config.toml
n_layer = 13
experts_per_token = 2
normalize_top_k = false
balance_bias = false
norm_place = "pre"
rope_fraction = 1.0
qk_norm = false
init_std_qkv = 0.0276
lr = 0.00131
schedule = "cos"
seq_len = 256
train_tokens = 441400000
Below are experts of layer 4 (counted from 0) of a mixture-of-experts language model. Rows are named router (the router's row for the expert), down (a neuron's output weights, with its number) and show model dimensions 256-319. Each number is 200 + 20 x the weight over its row's rms, rounded and kept within 0 to 999.
Before each expert's rows: "comes before" lists some tokens at least twice as common just after its tokens as in all text. This comes from a sample of Wikipedia text that the model never trained on. Tokens count by the router's weight.

# expert 9
comes before: "\n", "\n\n", "The ", "- ", "In ", "=="
router,157,207,213,170,173,201,188,210,212,188,230,178,179,217,199,162,195,175,184,181,170,216,231,200,217,203,215,178,227,193,232,228,207,179,206,200,183,203,185,206,197,238,219,190,217,172,230,197,183,217,204,188,214,179,202,182,170,212,213,200,214,227,222,195
down0,172,206,182,187,172,160,196,198,205,200,210,200,196,191,188,210,180,215,207,219,212,210,195,211,173,232,165,208,189,166,196,215,198,201,203,217,214,162,183,216,199,217,138,201,238,241,182,157,223,172,214,222,212,207,218,164,195,180,208,196,191,249,169,162
down1,205,249,208,215,228,224,171,175,204,236,222,193,200,228,155,214,157,182,174,210,170,167,201,193,198,190,208,182,176,159,223,210,231,183,172,165,172,234,216,230,189,223,204,195,209,234,185,186,231,181,207,189,179,209,223,199,206,182,226,215,210,181,280,204
down2,153,217,190,203,163,181,184,207,181,138,207,194,223,215,179,196,216,188,194,238,216,254,228,192,202,180,190,187,221,198,204,204,193,164,173,206,169,187,196,201,144,194,207,213,215,198,215,219,199,221,178,179,220,189,191,204,215,225,189,211,193,186,202,193
down3,201,202,201,220,215,161,215,190,202,190,191,239,213,206,184,189,192,218,179,201,238,201,185,164,199,195,183,203,204,227,196,202,240,206,179,216,195,227,211,200,204,193,229,216,200,189,192,197,180,230,219,198,197,161,245,209,243,187,181,181,190,206,209,242
down4,186,177,175,233,164,244,234,227,199,190,204,204,174,202,209,179,199,167,204,179,210,219,173,217,208,155,205,199,195,217,182,223,188,190,218,193,210,246,222,179,224,197,204,222,194,219,227,188,194,229,199,206,169,201,208,192,184,171,191,231,184,218,209,203
down5,186,186,195,210,192,207,218,235,229,204,219,212,174,173,181,204,210,195,249,218,185,208,172,242,198,217,211,229,217,198,169,215,196,215,197,193,168,196,226,185,220,193,137,194,210,208,203,200,208,202,197,223,206,204,175,243,195,184,198,210,215,208,182,224
down6,196,191,182,206,208,149,215,192,223,174,162,238,181,209,207,210,183,209,217,224,186,193,192,207,167,188,193,143,194,228,211,218,209,217,211,196,169,172,194,232,239,215,208,198,213,180,222,191,186,223,157,196,204,211,244,225,195,191,195,194,210,205,223,200
down7,206,190,200,223,203,187,233,221,202,217,189,218,205,180,200,200,197,217,237,217,234,240,200,221,227,205,222,223,205,240,183,233,199,181,216,199,187,239,221,225,213,191,179,235,205,212,183,217,194,218,188,204,224,228,168,184,213,197,173,185,175,179,213,204
down8,211,160,208,221,165,187,174,234,186,169,187,210,204,190,205,174,202,177,184,209,204,203,225,209,220,188,197,187,203,221,237,211,215,221,200,162,197,227,222,184,183,202,202,227,179,206,224,202,236,207,195,198,184,215,227,196,191,200,183,185,182,217,223,204
down9,200,187,180,173,231,184,200,237,217,209,189,199,247,217,201,182,226,192,229,200,200,203,204,190,226,201,249,196,223,242,197,222,187,184,199,235,230,209,199,209,179,221,227,216,176,212,201,203,190,208,172,205,192,181,211,217,239,196,243,174,222,213,206,207
down10,201,194,191,185,196,222,221,224,184,229,185,217,231,171,202,205,207,185,195,199,229,202,171,188,202,210,162,182,182,213,185,195,225,203,153,192,169,194,213,227,188,205,141,221,219,206,178,196,189,157,204,176,219,194,182,207,159,211,202,194,208,190,159,207
down11,192,232,189,219,201,163,188,200,199,197,203,203,174,235,203,192,190,196,160,203,166,195,192,200,173,204,221,187,206,237,206,185,157,202,215,200,184,166,172,217,216,225,224,210,215,182,198,210,200,181,193,197,194,212,211,167,217,190,226,204,209,236,159,230
down12,208,197,198,186,205,193,200,202,190,200,206,180,196,186,185,166,207,192,193,188,212,176,177,219,195,246,169,195,194,209,214,186,179,184,210,220,181,204,186,208,248,201,202,201,248,199,184,173,220,229,213,192,202,184,186,196,188,203,148,179,205,218,203,193
down13,231,208,193,191,223,201,199,179,186,174,205,196,199,196,183,212,191,213,188,197,196,205,231,238,256,173,198,201,213,196,192,200,195,204,214,150,188,223,198,200,189,185,246,209,227,216,202,207,192,198,218,214,223,220,201,202,192,178,183,176,229,231,193,193
down14,246,182,183,201,232,170,213,211,191,217,197,188,207,173,193,196,243,173,201,227,215,174,226,203,198,217,185,236,190,180,181,183,193,219,197,211,189,189,161,241,198,161,201,229,205,217,186,208,195,218,183,157,166,222,191,185,203,213,209,204,195,200,186,224
down15,191,235,206,194,178,214,195,196,181,185,217,177,199,215,202,220,231,219,203,211,203,218,196,204,219,154,203,200,185,158,209,178,203,177,167,215,190,190,184,192,211,164,235,183,200,206,198,200,204,224,151,209,204,199,224,227,233,210,182,176,208,198,199,223
down16,207,202,217,201,248,166,193,243,239,208,234,147,180,188,218,197,177,179,166,194,206,190,179,204,197,151,201,174,200,177,223,216,229,177,218,215,185,196,223,207,229,150,203,169,211,203,217,211,226,171,194,176,209,184,199,188,198,206,219,247,223,197,232,180
down17,200,205,214,198,218,222,186,189,222,194,194,192,183,212,238,174,201,207,204,186,239,208,184,204,202,173,163,189,193,202,200,219,190,182,211,200,213,182,186,183,191,216,181,211,193,208,230,205,198,168,217,159,225,181,171,149,201,174,190,198,173,211,171,182
down18,222,157,276,204,188,202,175,217,206,206,205,197,222,210,169,177,180,166,193,144,242,191,218,208,172,194,186,225,191,149,192,199,174,193,183,195,166,195,206,210,219,195,199,191,216,192,172,182,214,194,205,212,255,225,227,214,186,164,227,199,200,190,177,214
down19,222,206,199,215,218,164,208,198,164,192,207,199,154,164,191,217,204,234,198,202,222,167,212,252,222,193,175,164,228,175,160,203,214,216,179,194,194,207,236,222,220,178,215,206,173,204,220,201,167,175,220,181,223,190,211,242,216,213,179,210,215,185,156,224
down20,172,151,200,216,210,191,156,219,186,177,175,226,194,230,210,203,233,185,174,192,225,225,205,209,169,215,174,191,209,185,229,193,193,194,195,206,188,209,201,182,194,202,224,205,225,171,182,186,242,205,231,235,192,187,205,198,181,171,178,204,200,206,173,191
down21,212,209,202,211,225,241,204,195,188,209,176,209,208,206,214,237,170,190,194,155,229,183,199,231,182,206,224,202,211,184,191,214,217,197,214,191,219,217,200,179,180,179,191,221,200,193,207,193,179,201,177,166,188,192,220,191,195,232,197,225,236,226,172,181
down22,188,217,218,204,186,203,173,208,226,179,225,212,224,221,201,201,228,197,171,214,212,204,217,220,213,226,227,168,197,190,188,190,208,174,240,196,170,214,186,186,228,202,179,197,203,240,225,236,205,237,192,163,209,214,211,212,185,212,186,212,194,199,207,210
down23,220,225,184,200,203,181,227,203,217,171,164,223,214,212,186,191,209,212,213,226,180,208,190,189,188,171,181,221,216,212,179,184,183,175,197,191,209,214,186,235,195,179,164,192,184,187,180,212,164,207,204,220,196,183,208,207,207,185,201,210,189,176,151,202
down24,192,217,180,229,197,216,195,201,186,195,193,210,208,204,241,195,219,208,208,214,193,250,184,188,182,184,194,222,233,194,179,212,172,190,179,236,199,214,208,185,234,187,205,182,202,206,214,169,213,174,165,245,197,191,200,200,216,227,197,208,187,220,224,162
down25,194,212,209,206,171,212,177,213,194,197,191,197,224,206,182,182,183,176,220,163,180,195,214,217,214,181,190,185,216,174,201,211,193,190,167,212,191,209,192,201,250,201,128,215,190,175,217,206,185,201,229,173,194,209,220,213,215,164,163,178,188,170,191,207
down26,224,180,192,191,253,187,224,204,214,195,187,198,231,219,193,216,222,162,203,182,186,166,194,212,220,159,214,228,213,214,178,252,195,196,174,208,193,205,215,201,189,190,196,183,184,200,212,181,193,187,220,186,214,200,225,234,191,202,228,207,194,214,191,214
down27,213,170,193,193,196,232,209,198,151,197,189,217,157,183,183,190,193,236,216,202,215,200,205,222,192,196,175,192,164,229,197,169,245,197,224,148,204,177,212,192,234,222,209,193,196,200,234,187,224,187,211,196,183,190,216,229,198,239,205,162,184,167,164,194
down28,187,222,247,232,175,177,240,203,203,221,213,174,185,196,221,184,215,197,217,223,179,210,199,218,212,183,203,178,200,187,197,177,243,234,202,186,192,217,194,198,229,197,242,159,175,196,240,189,187,224,214,200,212,216,190,183,223,203,197,198,206,163,169,193
down29,198,228,227,197,215,224,213,215,228,204,221,187,226,165,209,180,204,154,181,196,210,188,197,202,210,226,184,210,201,188,197,209,200,210,212,214,203,197,187,186,222,219,189,165,191,181,240,189,198,216,207,202,191,234,253,207,207,207,230,232,214,228,185,179
down30,174,224,170,220,198,211,212,217,207,196,233,208,201,219,188,203,187,218,176,221,202,213,250,231,190,193,178,185,203,207,174,202,201,176,223,205,173,229,185,203,198,194,193,219,220,227,219,157,163,204,170,182,201,201,193,163,189,215,190,199,215,205,194,193
down31,167,201,193,215,232,203,230,170,196,212,187,229,168,200,181,202,186,192,193,198,191,182,229,178,217,214,205,166,211,188,189,199,223,174,172,209,201,224,197,208,231,195,224,196,202,212,182,208,196,179,180,177,212,196,212,183,216,195,184,178,207,190,219,203
down32,210,192,239,184,198,187,188,188,181,229,216,187,212,207,215,189,214,201,190,183,201,174,164,197,191,219,209,185,242,194,215,194,175,203,237,244,191,178,204,161,186,196,202,210,239,237,174,166,230,213,215,219,175,187,208,224,197,204,185,192,189,196,228,187
down33,192,200,210,203,176,187,179,183,183,216,211,190,189,177,224,219,202,232,204,171,227,211,181,184,174,203,175,181,212,177,207,228,231,181,205,199,213,182,193,188,223,181,194,224,214,183,208,213,184,208,149,189,201,175,211,199,194,194,257,201,210,189,207,180
down34,232,212,189,211,210,180,184,181,241,189,248,193,187,157,193,198,191,241,194,209,225,218,190,213,198,205,164,219,195,165,197,192,242,173,222,210,170,216,189,231,197,236,202,205,187,186,213,195,177,191,189,197,218,187,227,194,235,202,207,215,215,204,214,141

# expert 15
comes before: "the ", "a ", "to ", "his ", "an ", " "
router,156,207,189,158,215,222,188,189,209,200,207,180,186,221,245,178,167,174,164,191,174,218,201,189,208,208,193,183,202,188,228,228,208,183,210,182,189,194,193,211,204,219,244,194,217,179,209,210,193,218,236,168,209,182,205,197,176,209,207,207,219,228,221,189
down0,179,188,213,219,205,212,199,241,188,247,167,198,190,169,177,181,208,196,205,204,195,208,212,216,217,168,221,221,201,221,151,209,191,211,219,200,198,202,187,190,181,200,216,202,206,193,204,172,200,189,181,210,164,225,180,214,201,179,194,164,186,188,215,176
down1,191,225,219,215,221,234,161,214,187,192,208,200,210,171,230,167,202,178,204,192,204,190,221,168,171,187,187,196,188,232,225,193,195,205,206,214,212,202,197,164,206,197,215,196,217,215,225,217,174,206,214,180,204,208,193,210,197,208,199,162,182,172,218,200
down2,199,223,166,185,241,204,206,220,222,193,201,209,196,229,157,202,212,196,203,177,206,177,230,208,192,209,209,191,191,201,211,199,210,205,229,209,208,201,204,189,160,210,206,175,199,162,196,213,200,198,236,186,188,205,193,205,182,197,208,196,176,199,193,194
down3,203,211,188,228,167,212,200,217,178,205,192,168,188,188,213,214,163,232,171,190,193,212,206,186,206,198,229,196,211,218,253,171,208,202,187,231,207,187,228,199,185,215,228,202,207,164,184,203,200,175,203,228,234,207,212,181,183,219,192,205,188,226,162,216
down4,200,181,169,200,206,208,194,191,207,181,183,196,209,217,197,201,197,218,228,218,195,194,196,189,217,227,233,191,240,212,176,168,182,214,226,166,224,208,203,223,190,204,168,164,221,215,186,247,174,191,196,212,188,219,184,130,203,201,179,218,198,203,202,190
down5,195,202,184,215,182,201,211,179,204,180,228,195,214,211,176,196,207,204,185,217,182,243,202,183,243,188,227,240,179,196,186,216,214,179,212,195,198,185,204,217,166,212,178,196,169,216,196,168,219,192,222,190,201,203,201,221,216,192,183,166,209,222,184,202
down6,207,221,228,242,213,220,165,209,197,191,191,185,242,179,197,214,202,152,187,200,198,184,206,193,199,155,191,207,210,163,141,195,186,221,207,225,201,194,196,232,221,209,205,232,184,166,187,189,190,225,203,194,259,194,194,201,227,215,197,212,168,196,183,193
down7,231,185,224,207,185,221,190,243,181,188,207,176,211,179,202,168,192,256,187,167,197,218,187,204,185,226,231,195,211,187,191,200,171,195,194,194,223,205,196,220,183,199,199,203,219,194,194,183,225,163,195,211,200,204,201,209,225,204,222,208,228,189,233,203
down8,189,168,216,207,185,202,217,195,195,175,220,178,200,247,225,183,220,225,185,208,189,162,181,216,216,224,193,200,203,245,152,220,221,256,183,206,233,200,182,230,246,226,196,198,210,202,218,213,213,221,204,192,221,197,157,220,224,207,206,206,213,179,249,171
down9,216,185,180,163,223,192,189,207,188,178,209,169,214,190,189,187,191,227,213,191,208,147,220,193,233,163,212,177,190,205,233,163,200,202,177,201,216,171,195,194,233,182,201,183,227,225,210,211,193,199,186,202,179,174,226,184,157,223,196,176,210,209,224,224
down10,189,203,226,180,202,228,203,220,195,206,226,186,177,208,196,214,150,200,168,184,215,177,199,194,234,199,204,213,230,200,221,198,201,182,201,145,221,170,198,180,219,190,204,157,216,223,211,193,212,209,200,191,161,237,186,201,199,157,209,204,254,182,193,202
down11,200,214,188,208,256,178,169,202,222,203,250,212,187,186,215,211,195,182,204,194,193,227,215,193,211,218,253,207,215,203,206,165,205,165,198,218,197,220,234,204,159,232,201,195,206,212,184,185,206,184,189,184,199,183,195,217,199,168,198,228,229,225,172,196
down12,184,216,207,209,161,165,176,209,224,216,189,174,211,194,207,204,170,208,221,181,239,179,188,228,226,226,200,213,216,154,219,208,209,207,195,193,174,226,219,162,174,220,225,207,172,227,199,218,195,193,217,193,190,203,188,175,188,197,219,209,187,196,227,194
down13,201,192,197,191,187,192,210,204,187,211,184,174,199,220,206,230,185,226,220,172,201,225,180,190,176,194,192,128,231,202,209,184,232,212,215,179,173,187,186,183,213,150,215,182,185,217,194,173,197,228,188,194,203,192,222,188,210,213,207,208,190,194,218,225
down14,199,197,190,210,225,178,205,183,191,222,229,189,191,189,213,194,200,198,223,221,173,207,187,184,193,189,182,216,201,213,217,202,175,222,177,198,209,194,210,193,229,219,204,192,186,234,179,194,142,171,188,231,166,164,243,199,236,190,240,176,179,213,222,200
down15,187,230,236,192,176,204,181,217,189,200,191,204,208,196,222,206,230,201,180,204,226,186,210,225,210,217,232,177,191,183,214,208,181,218,248,205,219,176,223,199,143,208,204,212,203,229,199,200,225,175,225,157,194,209,235,180,193,204,183,159,198,187,233,203
down16,187,220,242,188,187,220,213,185,188,198,160,169,183,183,212,213,201,201,215,212,200,241,167,209,195,175,206,200,195,207,213,199,216,177,192,244,194,192,159,183,214,213,200,221,183,238,220,196,198,166,205,173,185,213,217,201,165,187,210,201,206,183,202,196
down17,174,194,218,158,191,223,215,193,179,189,169,211,159,182,208,218,232,208,207,208,194,203,165,168,200,176,205,234,183,215,220,214,195,221,168,197,175,222,190,181,206,173,217,185,195,185,188,160,241,189,190,209,190,209,212,197,214,200,191,214,211,223,203,172
down18,167,211,186,192,197,237,186,214,167,211,219,184,186,191,215,243,221,202,200,194,204,178,182,198,206,193,196,166,197,169,222,161,191,196,177,176,224,216,228,207,211,220,166,216,224,201,209,180,190,184,190,189,173,158,208,207,170,186,221,184,232,199,203,166
down19,142,216,189,202,222,200,176,186,217,181,217,213,190,207,240,205,183,220,198,188,191,212,230,221,196,237,215,199,248,182,199,215,176,177,190,170,192,181,231,209,195,213,166,174,194,226,239,172,195,204,150,179,174,192,197,185,214,191,203,197,232,176,215,198
down20,211,209,175,190,215,209,196,216,224,200,200,203,198,211,246,200,191,209,190,218,168,218,247,225,208,198,202,183,226,217,188,168,201,212,210,232,202,150,213,232,151,192,198,191,208,214,198,178,173,204,261,221,207,220,230,181,193,218,194,187,179,185,224,196
down21,237,213,195,234,228,200,168,211,215,193,193,224,182,206,206,185,161,179,214,206,244,190,170,179,191,192,177,204,204,191,203,201,172,203,204,254,172,192,212,224,219,207,190,211,236,218,171,199,215,186,192,187,176,230,213,176,190,221,189,220,165,166,219,181
down22,233,203,214,229,218,205,211,239,228,207,180,200,170,224,178,198,245,185,183,222,202,204,198,213,185,224,191,194,209,206,183,225,199,189,228,206,213,156,199,181,187,188,193,211,180,201,210,160,216,226,212,168,196,195,226,192,221,221,228,229,188,176,160,201
down23,185,194,186,213,211,239,213,273,237,168,197,196,202,184,205,187,197,201,198,211,176,191,200,238,222,195,179,174,264,214,200,223,178,200,196,211,244,201,187,206,215,212,207,224,214,187,208,199,181,216,215,179,185,211,195,206,209,223,178,243,195,185,198,196
down24,202,198,226,215,181,230,159,202,187,195,187,184,183,172,173,174,197,218,195,219,191,221,187,194,178,170,197,198,180,196,170,190,219,178,231,174,212,222,200,210,204,212,204,188,172,184,221,226,179,229,189,235,196,196,215,171,169,192,199,178,185,205,235,204
down25,223,187,198,164,168,194,213,200,176,196,165,176,196,199,209,221,227,217,225,214,166,193,172,185,180,206,191,183,210,198,206,177,194,225,218,212,189,216,179,193,204,157,199,197,155,198,226,215,213,178,195,196,206,174,225,209,196,194,196,205,167,175,237,219
down26,206,182,221,179,182,182,200,196,203,201,241,198,207,226,199,194,202,196,208,202,200,179,223,232,151,182,202,206,206,176,222,166,204,208,217,194,199,188,216,223,155,202,211,198,185,228,228,188,199,212,193,218,182,196,218,172,186,179,219,213,186,227,199,184
down27,202,196,208,205,184,179,173,194,187,174,206,198,208,225,187,225,199,225,207,171,205,200,194,193,200,208,174,228,195,194,203,216,176,197,190,182,181,157,212,209,207,197,183,184,219,210,206,202,195,175,184,158,197,186,181,244,212,211,218,206,213,185,213,215
down28,219,217,202,175,182,199,177,184,182,192,218,216,152,216,202,221,169,180,197,193,207,175,199,224,200,204,214,199,201,213,206,150,223,200,188,233,215,224,184,199,209,238,239,228,205,208,238,214,206,211,187,209,190,167,184,220,197,169,214,140,200,200,210,203
down29,204,192,247,186,212,231,169,198,207,184,207,198,199,209,178,205,217,215,207,192,191,172,218,245,180,222,182,186,220,193,220,218,234,203,173,215,203,198,196,160,167,167,187,216,206,247,189,211,204,196,230,183,188,206,160,201,204,191,186,197,212,208,232,233
down30,198,191,205,177,191,187,132,184,222,186,215,229,192,185,220,195,203,216,170,242,204,184,201,203,223,213,214,167,202,193,201,224,207,195,210,180,219,223,212,206,232,217,207,223,198,173,188,214,196,204,194,267,187,215,163,214,201,162,201,222,229,244,176,171
down31,208,180,204,222,216,209,183,193,210,234,225,228,181,210,204,201,236,198,198,203,191,192,188,205,224,232,195,199,180,226,208,229,183,224,178,214,210,194,206,182,177,214,162,203,180,210,196,204,210,222,198,198,177,242,209,188,167,193,204,173,176,200,183,192
down32,198,209,205,194,185,212,218,204,184,227,201,200,198,212,192,192,201,186,195,201,198,203,215,222,225,179,198,237,194,267,237,245,200,200,200,182,182,210,211,183,209,187,209,195,192,191,184,240,177,214,206,221,195,210,200,194,213,215,203,208,190,200,189,218
down33,215,211,227,203,230,199,185,184,170,191,198,184,178,211,205,212,231,186,153,187,198,200,203,203,175,210,223,194,220,213,198,227,209,188,222,188,204,178,229,181,173,210,205,203,219,177,220,187,222,173,199,188,149,184,237,237,208,198,199,236,197,195,242,204
down34,187,207,194,195,190,169,199,186,215,163,190,175,226,228,237,228,177,211,176,223,194,214,171,172,170,231,213,182,176,196,198,214,240,187,241,208,198,159,209,220,206,187,207,213,209,169,198,203,174,236,222,198,189,202,201,206,213,204,223,176,248,193,192,218

# expert 12
comes before: ".", ", ", ". ", "-", "–", "; "
router,151,225,213,179,178,194,192,186,215,176,213,186,176,202,201,175,187,186,188,183,172,238,225,196,207,202,200,187,228,176,228,226,207,187,200,210,198,209,196,216,202,228,216,191,208,190,229,222,197,225,191,201,212,188,191,185,181,216,210,218,192,223,233,178
down0,217,201,208,187,166,222,225,180,205,230,175,188,197,242,197,200,201,163,208,200,190,189,184,188,200,207,234,211,209,239,189,195,234,179,180,222,203,228,192,217,195,186,200,200,223,197,232,214,179,172,221,188,190,232,205,204,195,197,167,188,228,214,189,208
down1,195,185,183,234,199,192,203,191,221,227,189,166,224,223,189,162,196,179,199,194,184,224,181,211,195,184,188,223,200,197,188,193,175,170,206,206,190,198,215,213,208,201,215,223,200,186,203,215,193,228,226,185,217,187,174,216,198,173,204,191,194,205,200,200
down2,171,201,169,224,194,200,197,219,201,238,175,167,198,224,202,206,179,215,147,212,226,211,202,200,221,203,221,192,211,198,248,211,182,187,187,170,205,196,219,170,187,203,171,207,203,196,248,179,180,223,199,186,182,197,207,190,222,208,254,189,215,217,204,201
down3,195,204,184,210,206,202,188,192,221,189,195,216,254,214,228,174,192,233,249,189,240,238,186,184,195,204,206,182,199,202,220,180,179,219,170,211,177,193,232,215,192,195,200,213,173,212,206,223,163,184,207,236,199,177,177,247,219,174,198,195,175,176,192,212
down4,169,217,205,171,250,218,174,218,215,201,218,181,227,206,231,214,175,198,187,209,207,176,222,180,164,249,234,200,216,182,181,192,218,198,210,156,222,183,186,195,164,224,224,194,205,161,201,242,223,181,184,232,197,201,230,248,207,178,237,177,213,168,244,184
down5,215,152,229,221,198,194,219,239,223,187,182,190,170,168,219,215,263,251,186,177,216,184,190,220,233,200,174,233,198,190,210,170,196,179,216,183,236,184,175,216,186,202,173,220,167,219,185,204,201,205,186,193,197,189,202,207,179,208,201,203,201,196,207,195
down6,183,208,204,153,198,198,227,199,212,164,179,151,214,192,216,195,192,220,228,194,201,222,211,210,211,182,182,169,200,209,216,223,211,204,190,212,205,195,186,191,181,209,239,217,173,194,199,217,178,179,201,229,217,216,218,214,223,173,180,217,197,167,217,203
down7,206,212,241,192,221,180,155,217,193,205,182,212,172,170,217,201,215,191,198,225,213,199,198,197,223,182,204,194,187,198,201,193,199,175,184,203,202,215,219,232,193,190,172,162,205,176,194,216,185,199,241,204,174,203,203,216,212,179,205,216,193,195,208,210
down8,204,197,189,201,232,152,228,199,172,188,223,182,147,196,189,224,220,225,194,215,186,206,194,178,200,192,216,233,237,197,199,177,206,209,181,202,192,190,199,208,219,194,209,188,192,216,177,178,221,228,168,177,223,157,186,208,188,227,236,206,207,206,181,216
down9,194,219,190,208,184,214,220,188,191,219,184,173,182,213,193,173,186,195,201,200,197,176,187,206,206,199,187,197,196,215,192,190,164,202,201,224,200,186,202,197,186,159,190,217,172,207,211,208,188,182,168,190,194,207,199,237,175,173,177,205,201,178,166,201
down10,171,235,199,204,211,156,206,223,218,205,205,197,186,191,198,205,165,232,172,192,191,201,199,207,197,227,174,222,216,221,217,195,199,192,207,193,181,178,181,213,180,179,225,190,165,162,204,213,188,193,214,201,236,177,209,190,231,202,184,216,174,223,221,186
down11,189,210,190,233,168,216,165,183,193,189,221,188,198,203,200,196,176,216,200,212,223,193,168,191,220,204,219,207,223,194,202,217,221,195,175,187,214,173,230,184,230,208,219,210,236,213,201,192,190,228,203,188,164,209,194,230,182,205,181,209,178,177,216,174
down12,185,190,209,183,221,169,232,175,180,186,189,185,189,173,192,223,186,208,214,209,183,186,168,205,207,224,220,190,201,191,204,217,191,203,191,215,205,184,164,208,200,183,243,202,248,178,213,186,165,211,224,247,201,204,184,173,201,227,223,183,199,192,188,198
down13,191,220,173,203,199,228,209,216,204,204,208,199,199,219,209,205,188,189,197,180,237,238,169,191,202,185,199,213,161,212,162,161,180,161,185,199,185,204,191,221,232,193,231,191,227,201,187,187,156,181,197,174,209,205,195,248,155,208,215,208,215,202,201,193
down14,178,230,199,186,159,191,187,207,182,161,206,211,175,224,189,213,182,193,198,182,177,198,204,198,175,190,213,229,223,205,219,215,229,198,200,209,200,178,254,188,206,172,186,213,232,234,190,210,215,173,189,209,206,194,192,220,209,215,201,181,234,209,204,211
down15,182,215,183,219,225,196,174,188,212,207,195,198,192,201,207,198,197,200,211,212,210,210,212,192,195,182,227,203,198,212,186,193,188,152,237,197,207,229,189,214,183,195,190,190,233,181,208,172,171,192,154,222,201,204,203,226,226,220,187,232,196,209,222,154
down16,184,224,196,220,190,200,193,190,227,211,215,204,199,215,229,212,196,219,175,200,205,234,171,207,175,212,195,148,209,199,177,195,194,197,201,229,220,199,196,206,203,212,168,199,200,209,201,191,202,160,207,174,170,184,173,200,195,207,221,226,210,231,213,187
down17,205,218,217,208,198,205,201,182,199,199,221,201,186,224,208,197,205,203,200,232,180,169,166,204,182,164,202,170,210,194,199,170,190,221,222,189,186,186,185,142,199,216,233,238,195,203,206,190,199,238,189,194,195,201,201,188,200,180,251,193,212,220,240,202
down18,207,250,165,162,196,200,191,169,207,196,198,186,171,206,216,173,198,182,201,214,169,192,249,213,185,193,197,198,185,201,186,191,236,175,199,210,155,192,176,192,192,214,228,200,191,176,170,169,195,175,187,191,190,176,194,222,186,226,200,198,212,186,226,202
down19,186,212,189,175,179,191,202,179,173,220,189,189,205,207,211,201,157,206,190,210,193,197,215,195,220,222,180,205,229,192,216,160,218,190,214,212,214,200,213,205,192,195,187,174,200,209,246,173,212,171,223,196,203,171,224,151,188,218,202,190,203,218,208,217
down20,212,193,200,212,197,188,215,188,186,195,202,193,203,229,197,234,210,185,211,194,234,208,199,202,219,190,187,187,167,200,190,233,190,237,198,199,213,181,172,217,194,200,208,183,217,197,214,201,172,195,223,207,235,192,158,188,238,210,199,239,183,209,209,192
down21,204,191,207,165,197,200,208,195,196,168,166,199,223,238,202,245,208,211,180,187,214,199,182,181,192,211,194,218,186,220,217,204,240,196,199,199,240,209,232,212,160,209,193,207,188,195,204,230,225,192,169,204,183,197,201,239,232,200,183,230,228,155,198,211
down22,202,228,179,202,200,201,166,189,224,226,180,221,186,181,199,214,194,237,213,180,195,184,222,219,209,225,168,217,181,196,177,186,217,211,223,189,188,196,188,185,222,186,198,189,212,215,193,180,219,172,203,211,227,191,191,196,214,209,216,200,213,160,225,180
down23,227,164,209,185,216,234,219,223,181,231,183,176,193,210,189,225,233,172,178,234,218,193,218,213,195,196,175,167,186,223,237,197,184,200,209,213,206,174,164,250,191,204,183,221,205,214,247,206,212,159,214,202,176,186,238,217,195,178,200,195,196,225,138,199
down24,187,213,205,181,208,175,174,228,170,226,193,188,181,219,191,203,219,178,198,132,178,224,169,207,196,198,194,202,182,195,188,228,206,181,232,189,162,202,170,201,228,176,185,228,213,190,201,195,195,198,202,183,192,205,158,246,210,189,204,190,203,191,123,225
down25,198,201,227,181,207,186,209,208,172,201,199,208,200,192,188,228,213,215,196,197,169,201,189,208,197,150,211,209,208,201,199,194,226,141,193,220,199,200,195,204,192,185,225,174,186,191,208,171,173,189,198,174,177,216,196,211,165,188,198,184,214,171,211,193
down26,192,215,175,227,197,232,205,195,219,206,196,200,197,204,208,226,188,170,171,201,190,198,173,187,192,189,219,184,191,192,207,194,213,155,220,202,173,191,210,149,193,183,210,197,223,187,193,203,207,204,198,190,179,222,199,171,193,222,193,237,167,221,214,215
down27,180,206,163,243,239,195,191,176,201,218,220,208,214,179,199,186,173,271,167,193,190,207,213,186,224,229,222,179,187,180,166,192,192,221,240,204,200,186,175,232,204,189,191,182,186,215,190,216,189,238,193,187,200,229,201,223,175,184,196,177,174,203,224,235
down28,198,202,192,194,186,234,220,198,212,198,227,198,189,155,207,187,221,196,235,187,178,213,201,182,177,231,231,216,225,184,218,228,226,184,195,136,198,200,218,214,140,185,205,185,163,216,191,203,178,193,199,216,153,223,218,202,194,200,206,191,199,194,212,202
down29,236,205,189,204,178,163,210,220,202,192,248,206,235,218,235,175,239,194,189,162,154,249,197,185,192,205,220,206,217,190,198,191,199,169,159,209,176,185,200,203,197,209,240,206,206,197,193,194,222,201,201,192,158,185,203,197,208,208,237,196,232,203,231,153
down30,184,176,177,205,191,196,167,226,194,209,230,203,210,203,158,208,223,235,208,160,202,206,179,200,185,191,199,209,202,192,191,215,188,197,186,236,156,207,200,194,166,194,177,203,184,211,192,190,182,186,209,225,236,199,214,164,205,208,186,180,179,191,188,211
down31,202,230,214,182,217,172,186,214,208,231,196,181,228,174,185,217,209,222,208,201,202,188,227,202,200,188,215,212,210,201,201,199,186,181,205,168,217,167,183,149,221,173,224,188,208,181,236,191,175,208,204,208,199,211,199,197,192,231,195,211,221,222,225,198
down32,214,174,164,192,192,186,209,199,202,211,201,217,175,207,182,216,196,231,222,214,201,192,185,200,228,223,222,201,194,215,221,218,209,193,218,182,226,184,286,233,188,207,213,194,204,176,170,210,180,220,164,217,217,203,182,169,210,205,200,198,193,199,222,202
down33,225,211,201,177,187,186,160,200,202,217,243,184,219,225,212,198,177,178,214,172,194,207,195,186,180,224,179,211,179,216,180,188,174,163,227,202,155,182,191,194,224,198,185,217,210,211,203,166,193,161,178,193,219,208,179,200,208,184,228,211,185,208,205,215
down34,223,193,164,201,186,225,212,198,186,199,233,174,223,225,196,203,165,261,191,206,216,230,175,209,172,174,194,215,219,215,212,207,201,234,186,228,216,181,196,190,159,188,204,175,181,204,218,204,206,207,186,186,199,213,176,223,226,200,194,207,202,180,243,163